python train.py --d_model=256 --n_experts=192 --d_shared_expert=0 --router_score="softmax" --normalize_top_k=true --balance_loss=0.0181 --lr=0.00248 --grad_clip=1.0 --seq_len=2048 --steps=5953
Below are experts of layer 3 (counted from 0) of a mixture-of-experts language model. Rows are named up (a neuron's input weights, with its number) and show model dimensions 0-255. Each number is 500 + 50 x the weight over its row's rms, rounded and kept within 0 to 999. Numbers have three digits each.
Before each expert's rows: a language model's description of what the expert responds to. This comes from a sample of Wikipedia text that the model never trained on.

# expert 6
It responds to: Word-internal pieces, often a vowel after a capital, such as ju in judge/adjusted, y in Pennsylvania, and accented letters like ü, ë.
up0:498497489475498559545425466511480455513435485507520452559545487468575446436502550485552531519542417536478602542568462442439501544487440541473447515477482478463550550472437452550491513523528482605495469468602550494580464473487530470566390497479546472441562501406576508480591505525440512383478532399505491559535424475543609612417500429504572492457405499501548522492504512509508447487579455515572280564514554483565473466517601351455446470499545526523490496437432547509518449552510523571519491510458503438485487512544516541410487409421556560464530442520538524526567433526554547484529527448561548458533586511483497484415446482474504427520460573514528549519503457497502524565559476552540499441439412570514470520555518463579535437510516509463483629525519498404479509493514458

# expert 40
It responds to: Inner word pieces like ir in firing, le in problems, com/Com, Cor, plus raw UTF-8 byte tokens from emoji and accented text.
up1:486603473478461448506528535476492475410445513477516501434545513466540545387501444489427523443513480457603518534499421605495627553497504542545514527510544519362470584380499519434525533428473520474506507570492477449549468579443541516436531554536469397491498467516461532635510446525444579454490490568525515462475459583466534462495427484473474533532532440497482507535518462565482545495542375572561490495523512458592517541582512526506480467524477481444553518512496453558506457518556505535490610510528396524446463413500474367515505568492489468499459483503493591588428463493440494472581545510445465501407372441565469501562521568476518529507503484462514471588406544542574509478541449479545382505472457531568444474521484514501589534357552547519460500535398520493570524480515533

# expert 48
It responds to: Accented vowels and syllables within Spanish, Slavic and other foreign surnames, such as Vel-á-zquez, Merch-á-n, Velas-que-z, Porf-í-rio.
up18:571445448493526564546614492524461411471508565475482508496456556503509492495521459534529495579392488380541531540445544430482524431541574473561470531381541467528546531499485480424383526511590521435493507546478560466503527464483521546556440471474518496491548539541504489517540399540429449528535526448544369445482525514503475472534417465457565538501438466460451474469481563545546510474471401549554385533533448540521501383500459483534489517513555484485395492443472425470475514507520478409512389494504515504452450558494513505574542554432572588528456514487434485589542449438485420462456522533541511533529518592535519483459447555591613452542530436384576594452509502494429589507427444478412531574513541551529427566458462527513478480567461498414492561412535511495532567469554537

# expert 19
It responds to: Word-initial single letters or pieces F, f, p, sp, w that begin a longer word, as in f-uture, f-ood, p-ubic.
up2:467436530426543456509522489484530360560627503466467423430528502520542513494484482358486504496565384456484511556515545508571641525474527530476507451529452543500591573583512530498489464485492552530451502463579464425490509457491477565610495497466445487467542467553493616555469523493363502542575503454526504600515518545558492421507422457477544482596442585520488532477595524502435552468560555464425542544496579470559411479510496401392466507499507524586495457451472540505495528419487499541495495563507616446513455540490502453520467610434491476526445434579492502595604487486497474494544508522565543487417494503498500517497526544468429447473493534488518578491537453562447389508413489475432519551453505501469473510506542499452489531391503406580400517474550454480528483518497498

# expert 45
It responds to: Function words such as with, is, of, has, and quantifiers like most, more, some, several, many, very in descriptive prose.
up0:537532576539515473476611495532567429564416497492513578453536475464523470606459527514413510550524579542567497472502574446507527518525503448528594530580422545496537516475524471484500452493546423444481467512506450442558580483493544455495528543368498613528609381439384431544516476418503550488505504399526560410427519586422427468427381552563515526549547578499562517540479558543462524435485522486489476494543519450470424527466446485483485480477465510498466553531469456451484399420509541437489397537544481566526499424578435490551493506513600532538432526450451540559470536462461503517494501613438472475536483391429466551486492578335514451447490459590498456563477550526491501543526507498555569462512583516501506513519510475518542527455504544446482492452508472489551450558454517

# expert 49
It responds to: Word endings -ing and -ation, plus field or activity nouns, such as cooking, trading, rehabilitation, music, education, research.
up0:589512376525492485484602535444534477593470447464527490466420395490548517510467435500465481510483496547517558520444503490485542473406403565543379507542464582576492461526496502483461417486398472524485487520517475517473545579534495460496510422520425469509420476463337536446521557472453457421518596517497503586466476530511528553512410477437468581534483529443430516502554446471478544527555597462511503516555545550556478510553507485373520537472518628450433460623512570444499494566503457377567433505506560543474513469505493537530538547507602566510487500513504632520481453435537543463451519537520564523535490545512507494416549540461411484547491433592514450504493441592486478485510483469516502496511468482530423417571585532489490477543580508481380447518529473513603448486500495

# expert 44
It responds to: Middle pieces of common words split into fragments, as in bu-il-d, ex-ten-sion, Acc-or-ding, Th-ir-d, describe-d, Inc-lu-de.
up0:443484526545488533498598519449474440498539434498473525662491477505506437556486455606503498526506523502459504455507579492419475521578452585528475514522487502452466549436472489497484469493511491473536427457494333480510526423457501583557498529507459505424395414534502509578561396513565499575467538488547581472513474517483489431536536462477441507575503563592596491497520541474471609523559477470554508568538538468501461593441512409472403509444456460533431543514470449468493463549573484491495453484494592385445494478596470547440508528497480506466441483593523451408528514516483505492483495483444444498565474497446509541486627483544465519529432484463568479563534424483576474546605425497443461502549520469559519474515577506529527463531495587368465482442640461581572458543464460

# expert 41
It responds to: Word-initial cl, ch and technical stems in classification, statistics or sports tables, such as classified, classic, class, system, Final.
up0:508456475481524445428527614465508543381482470482487541472425602510540462494563491500492558375592498531494553513590469514601527567497438502451437460445404498444428365534568467466534451541463555536402438574503546501524519487502516402468457457562556469487401480537445547498507511514495523390485459498484505513479556481495554502423534616535458465459514536419534447539472633491457405490568479467402511482517579477533518478541542512477563448523440488454467462512499481476530478539501463464560600500480519454499522501455548522557483514493440524408503498456471516552503404512474503490494530505442533538438532530451532449561487435410617472545497585510568598531512508408523393601490531457477411565542450399562489543562490518610540532460504521454525564515509454594485551482538527

# expert 34
It responds to: Media and competition nouns like season, film, series, episode, game, level, often in episode tables (Season 6), plus sentence-final periods.
up0:389535429555535490482471507433551375546550425578546506530469505503545478497591534530488563531481493491449531581509492494515565479520467484409539487560473480522547555487576501477506528615465528499484591458494463489530420539468458430462451446441538424543557486479461509483583486516516529472432535490566412592402502448413467549491475480484365535531416505544479547485446498476443467499541562507497495566544432467565431463434500501476536445503500571499453560509482544513546562433495524503486485499483389548441445459456587387478642624503600492522460625494571515643478522555477442408522521455486573510501441511444558504510466494478525540498479524494567463523526527502538544555552547381488492459509500573402481558432460475520511475478504445454480558412446532447554564576452547

# expert 53
It responds to: Prepositions after nouns or verbs linking to a following noun phrase, such as between, of, by, with, among, against, became.
up0:470481433601562442540537417493515592588469505576467399442503502566486495512488524525477396423545490527499578504496545478479468548528466550493467421482502540500471483411596547482565415438454585453446555578441508500574432463458505538529548472549536459465483504426536479494500482429436530487553521544516432373459568472560468516456479509335449416488472494490447451509414513483525525458543566586533508443537500466604516431523553491478430429568505575524429468425480533486494498542534401532484492442517481429414510502592560585478459522500544495491480600538432450474461494534512501493630522447596479491478414530550510547571556535531473509493537469475510542505457456494507487589481489553468519568574439491419500555405419622601528441565524540443517437479561493490484529503489503

# expert 50
It responds to: Capitalized first syllables of names and places like La, Lu, Hu, Du, Jo, Ka, as in Hugh, Dutch, Dumbarton, Schuyler.
up2:482500502502512442486483454480540573556522486490505481533487525611427496484425473584402535414506551482511531405515477489521591519405517467536507370415553528551504532534500528492468465482511491509592493452397503436574532419458449525477537456484438567515460492485500466452541411504573480551486581512507537487508469463524504560464465449498572526521481578436447598432481491475510530454581482564451522532558509593510477617509456444608457551570456445504449524566450594517535465592572530510445485453543467461606457536538487576506511444555490574493500476473512539530496395549466532496464506511461451507451528649447489466429511580550546500445491400485507512513512495575487378521431577537436483481432531575499505408567442482389429478620444494526533552506407448471507525449558493

# expert 4
It responds to: Inner pieces of longer Latinate words, before endings like -ent, -ation, -ate, as in Cur-r-ent, Imp-er-ial, Commun-ic-ations, equ.
up0:552499472487549600531471508532513603557448484538501543542529424568617421519507497562540517520441576541394426547501468442599484519442488460540485546514508527455578472505498509552520570559468580380472513439501482470518564526385558495485465517482581374509500513499443521540536390511435484566483528495510395430448461584480501492466498422416487515536515449507411621624513605466506457454434514467557488503418499516534554481517508512445516481472446531519485478490513510563493427510479437590514476526460450485538530448426475556484472389479496563478524515530376550489569495565433555502601497544428510366500477518466461497496551579414448534496550432533555496396485486534545513460504447501537424507535460488571524486525532430491476555448506515519586528473559459559469396586501479

# expert 56
It responds to: The f in de-fense and de-fence, in sports titles and military contexts; also degree and prime symbols in coordinates.
up2:546525546532569484515548471535546427569497487517399492485454506573454504391464555516464468503483488541513592554490466482540520486501520612463497496596452447485473501488504493472447528487523513500392463417401528496535515610517538442392590509457498489461566556494555461524530421499471466469480506514537519539496556516462433512458571463447485530540510505553543486431574553520510512577521504475425381563452497515463451498449464490542443580494443570565447625568510393449452634460513492448507493460531577517445576528454389548457508481552453559443480492517508504551484432558498537537429547478565497514515588436541460587428571529384481462443492469458432490496483536508430472508414467537451570456546546509444532502385588525576603377583469466438440473533540488425488541531510509

# expert 7
It responds to: Short mid-word pieces after an opening letter, especially h, ur, ad, as in alre-ad-y, f-ur-ther, left h-and.
up0:479452509513463502445516516526529578491347484501497558568537543445405400542507447475564530503506596550390515574468478467482558444399585469554388522504557515495551502497550400490425470525513474467584562542495499479441517471452559548528525573429506544504595515390446542515603426472412461641526524532496429459566489537601537509464502462477543528548436522502520596532482546515469523535500473483539518477579451480489511575523458516560473439519459471492513514460459472506544513472459488496383503556433476504484564459522534540460412516464375464571540447475449563632485504509433530535552503549495439492518422452533497445479478509514461470491557532478528388521483470450447493516503505468491467425522580487537571617535489427445485479516530605528583410419402484429494529489533531

# expert 13
It responds to: Noun-forming endings and abstract nouns, such as -ence, -ment, -ity, -ation, success, support, role, as in absence, settlement.
up1:553609451464474484425442547380529518386462469500511468518550501437367465488410521544528480454490508455448490462467437473570562607454496460524481422554519474508496412558465590513450568477568516466557459532479430504499524465533447527491532510486536459536494466475583432532511512498525499513582522552489452430565415498536467469540415516486550460444581445496522427447614505514560487544491440600491424522444480514444457414535398469535434500480432470563517444510443511602430407608555452613492554438558589486570490496470553391443584510537549417431533515505456516582537476460510544436530534430510436520545410509467551501509434567483526521570481557563528551549554468579511490487489443519525424571431559463522538476503502436529514508479452501527488513565538523448473577544568530

# expert 32
It responds to: Unit tokens like m, km, mi, ft and m2 after numbers, plus the i in f-i words such as fire, field, fictional.
up1:547480481430492508524466426541514533477485501467448431524562476534503500477537430579471486462428474540431451459666556531467537487461527525479464581426518562569459405502533488475399495536436557458513584495565468593434440478515525553442534577520559429487412493464574436495470501587481457587529547489525523473421515412437510510520474462535524553558534410532435570513542484510520483496599588541486501493525499475507508572509588552593475496448477496531497480512496422489488536512592441518501611534529418489585540490512483601471424568590471501443398457590589462503451446494495545462445539417478467557488433524446459612497452545410535555495491539596473471481513493444499530455486536463536469511530629488474534507571472467562531420562425494541466461408578470474417463432515541

# expert 24
It responds to: Middle syllables of place names, surnames and foreign words, like Rale-ig-h, Ju-da-ism, Al-iya-h, and endings such as -burg, -house.
up0:538495451532393547541553446493522462588512434347459467463475480552484584556454578556494451579439458521551519488551484517505505519448467456500502486534378660476474536410507530420413583519485464510535484502518420538602511530486446542524512552580490543572536502495485482564492553513541561533519472517579421449556463556581585461600444546508429485460475499462506531514521555509531525517523472535504498424495501384533478517531446477517493467531519510500493431421425417448580476588541490559430505406538502615509467476467529400405539465541492515554495402468550480473489507504479540572478518591406454441438484489505530555504531505566355510561568495522403540559437487507444521491494516419493524505462377399526522461497556449519502547533512511516566482524425504561453529524543481

# expert 16
It responds to: Numeric tokens and spelled-out numbers in prose and tables, such as counts, percentages, money, and scores: 64%, 500 workers, $30,120, five.
up1:532456530438513478464508487525554507588578492540518511462558502519531478426418556578498507528502624531476554486491544541389522464443473492600463564493515554488476472433539543441483473563491530509469497485514573589451514594498457487438451436569571505492523614533491496495429452474458443531484414531508522528509492511483511500637466447457471531444488435509506555425543562430553524542518473467559435499589475514508467427432484484461483521408571542475480592394553533468493473579469486486462385463494447522481497443511580504489410441558470482544578510505370576507558545507503470480517519475519525727466521496507538500470545498451474584518488476465449435508471473456494462519422548418523538437542516574509516546418450542436553429513454528545582464386415541490551611541514512

# expert 46
It responds to: Geographic name words and their inner pieces: West, United, Australia, Russia, Pla, Pri, er in Northern/Southern, ch in Texas Tech.
up1:493483467467471443472470488518513446533478584433460456521420473498459456480544493580432503493459472548535477486629464512472552484576471501547557488565464464667503490600393552558480555441479522551574528548546469448533473498442509487514506492439429459531419482527577579446549608519454493459477480553520499475548491496545430576472426507577510486458483456489541443484528468511559509418573455505531450518495540566475548453520501493447536558463494518515465450558453592451517543471506434408404480627524617490353398450493519482531520475572551533489402499531449572544546516499452467490437512397531486544414516503466549524522416589465531503467538564489477491614595555470474451424473570500501534421476420541544485551573451433514517511487557413454452520521506477493548582400530520

# expert 11
It responds to: Directional and size words (North, West, high, long, own) and mid-word pieces like th, mb, ine in further, member, Engineers.
up1:462570459444543541476489527454557466521502647429506454555451470469466399522632393489455474474487439532468578510506475491507490443434584451468530461568502421484543530529496495585519540453570488490489474492519480521540495491470549513493449518565442456493490489491491534540453509443433570592599554463538496549525589575525505499548503502531613449491474503428510445489539390534519527527472544534458567575581563469477485435501536523454461515504521476556627523472489522518497466521494420538529475614554532417545552471452579503498552418495542534404495532468469471552527489568534484548542530450456441500493431477549504440550398453505404439464538552464443450436490448483569457508468515512589541571464514392389570430455464567550507418398527529493474572620512502552399483560481421

# expert 17
It responds to: Past-tense endings and by in film and album credits, such as Directed by, Produced by, voiced by, built, published, released.
up0:379459492486468517482488542494446550480550568530538497600565460427495583548456534469537437458438366452511460510409518482450471568431536478531506499411428481435502429426554435456561611540517491560445458548459536520432477512543601557417576499435495518487535456401488466503564515521440476449484479454562496496409459518496487596470493593574525481434568516461507464512502441411409505439580531519445482515502452504495624500464476553434528471476480477471510544507508518451506491423462445422590493428435532464445500516525553621605511526533478521540489446490511508473438494556465482534481578572520384552533491535631496499477562428536532495509453502528486557551507449468493502578588497436526520581517521511493426486597452476475476502447566488528542559483514472530369546488429597

# expert 62
It responds to: Counting words two, three, four, several, many, and small numerals, including pieces of spelled ordinals like se-ven-th, f-if-th.
up18:502553386536476491550384490572487387412441492596540462448466552523527476534504397526528414548517537480502400533503573457469474459478486509540478458492534482547561481459556535470532459513489500578454583507575536621466548564452459476493556436565462494473552565541484449488517350530511546571510419494603534500432516554485557541545534546550515417461522616583482519524459454439459499425477519417519526418547531550463526487526509492483459558539497605558492508494464542482450471510508435547536409565446499522460456531448536478523481430439520442479502548485464464472477404502508460425521546442553432588481523499468489483581581427492504579578596439423543564451553530441565491560494469491451544494451472519426505527425465530476481393392423518467549563457467503573518580452506519

# expert 1
It responds to: Words and word pieces inside Wikipedia section headings, such as Early life, Career, See also, Personal information and filmography.
up0:460479454479543575487522542487471507479466445495527453542488418531524491511569475441492505520540427427595427494519433457508514478550480566461572528471648565482510547483520436470487527480469507503542455516490529527492493532447502491483522551488507506497536578568541521521528480551504532530431607473606545523491523608527544609452434586431508573493420486465557379487461533541549561472530524462513441621618503466470479524499494439487465528502500593464379408539470538457489556480453399465494461491349473460525479480479477488486528502468490549530438461470477500557539465524600553524443516483491541496497546453542472475363529525485487498584496584403463449420457474493415393506508497570509529489476468563469535458434622504435459360537544544568467378599497500438549511489565471

# expert 33
It responds to: Line breaks after titles, headings and table rows, plus wiki heading marks ==, === and table separators like ---|---.
up1:515536471665473550500479500576460522441445420459531451629454512557519507550459565521487647498532449521516468374420483506491484537448541515532458454547482531548444540411490499400534444537490444483569507445470482532555544535498384521564514507509427543501495482474611454494455465527535505491404430529433507475518448494550453533467535445502523528519536520520494535473395422445501528467531432550528529517499512557567540614476519526519482405515468532486477495494475509543500525513479447528513494527518400474620539484580510458477544513494535533492465554470529510498494519467538431452493511487403473479536470532531461663503459443464410564502464451511460544560507524386486501532566485544521482550473582529393441503533503541544499447544551536527510486539476427499572333362601597

# expert 22
It responds to: Word-starting prefix pieces like re, de, ex, co, ca, su, un, as in reserve, Detroit, expected, captain, suspected.
up0:476489482535551548533470517494447519558596522577583512501501416458524616489483493491511529453468596490462508545402522451542537537441563495468525474550534500502457484427414593667493480492513578554520536470466559455482523523566452538586441463494421483458482543515415476499478436511439444555539518544604372458529458389521477530463476516451516513531485441494528513539549536482446501509364508496485549530461584510449571455493552494574525496548509447469527496401521477453448499501563396567464612454586448552503487494533474541414568574484487572484554526457460521533518580458468488438469484512445476500475545473460477445594611494431511543537478422445503393445589592532425366484451414526506525567509510375512467475464511545489469510446509499482534533511498445518461507518412549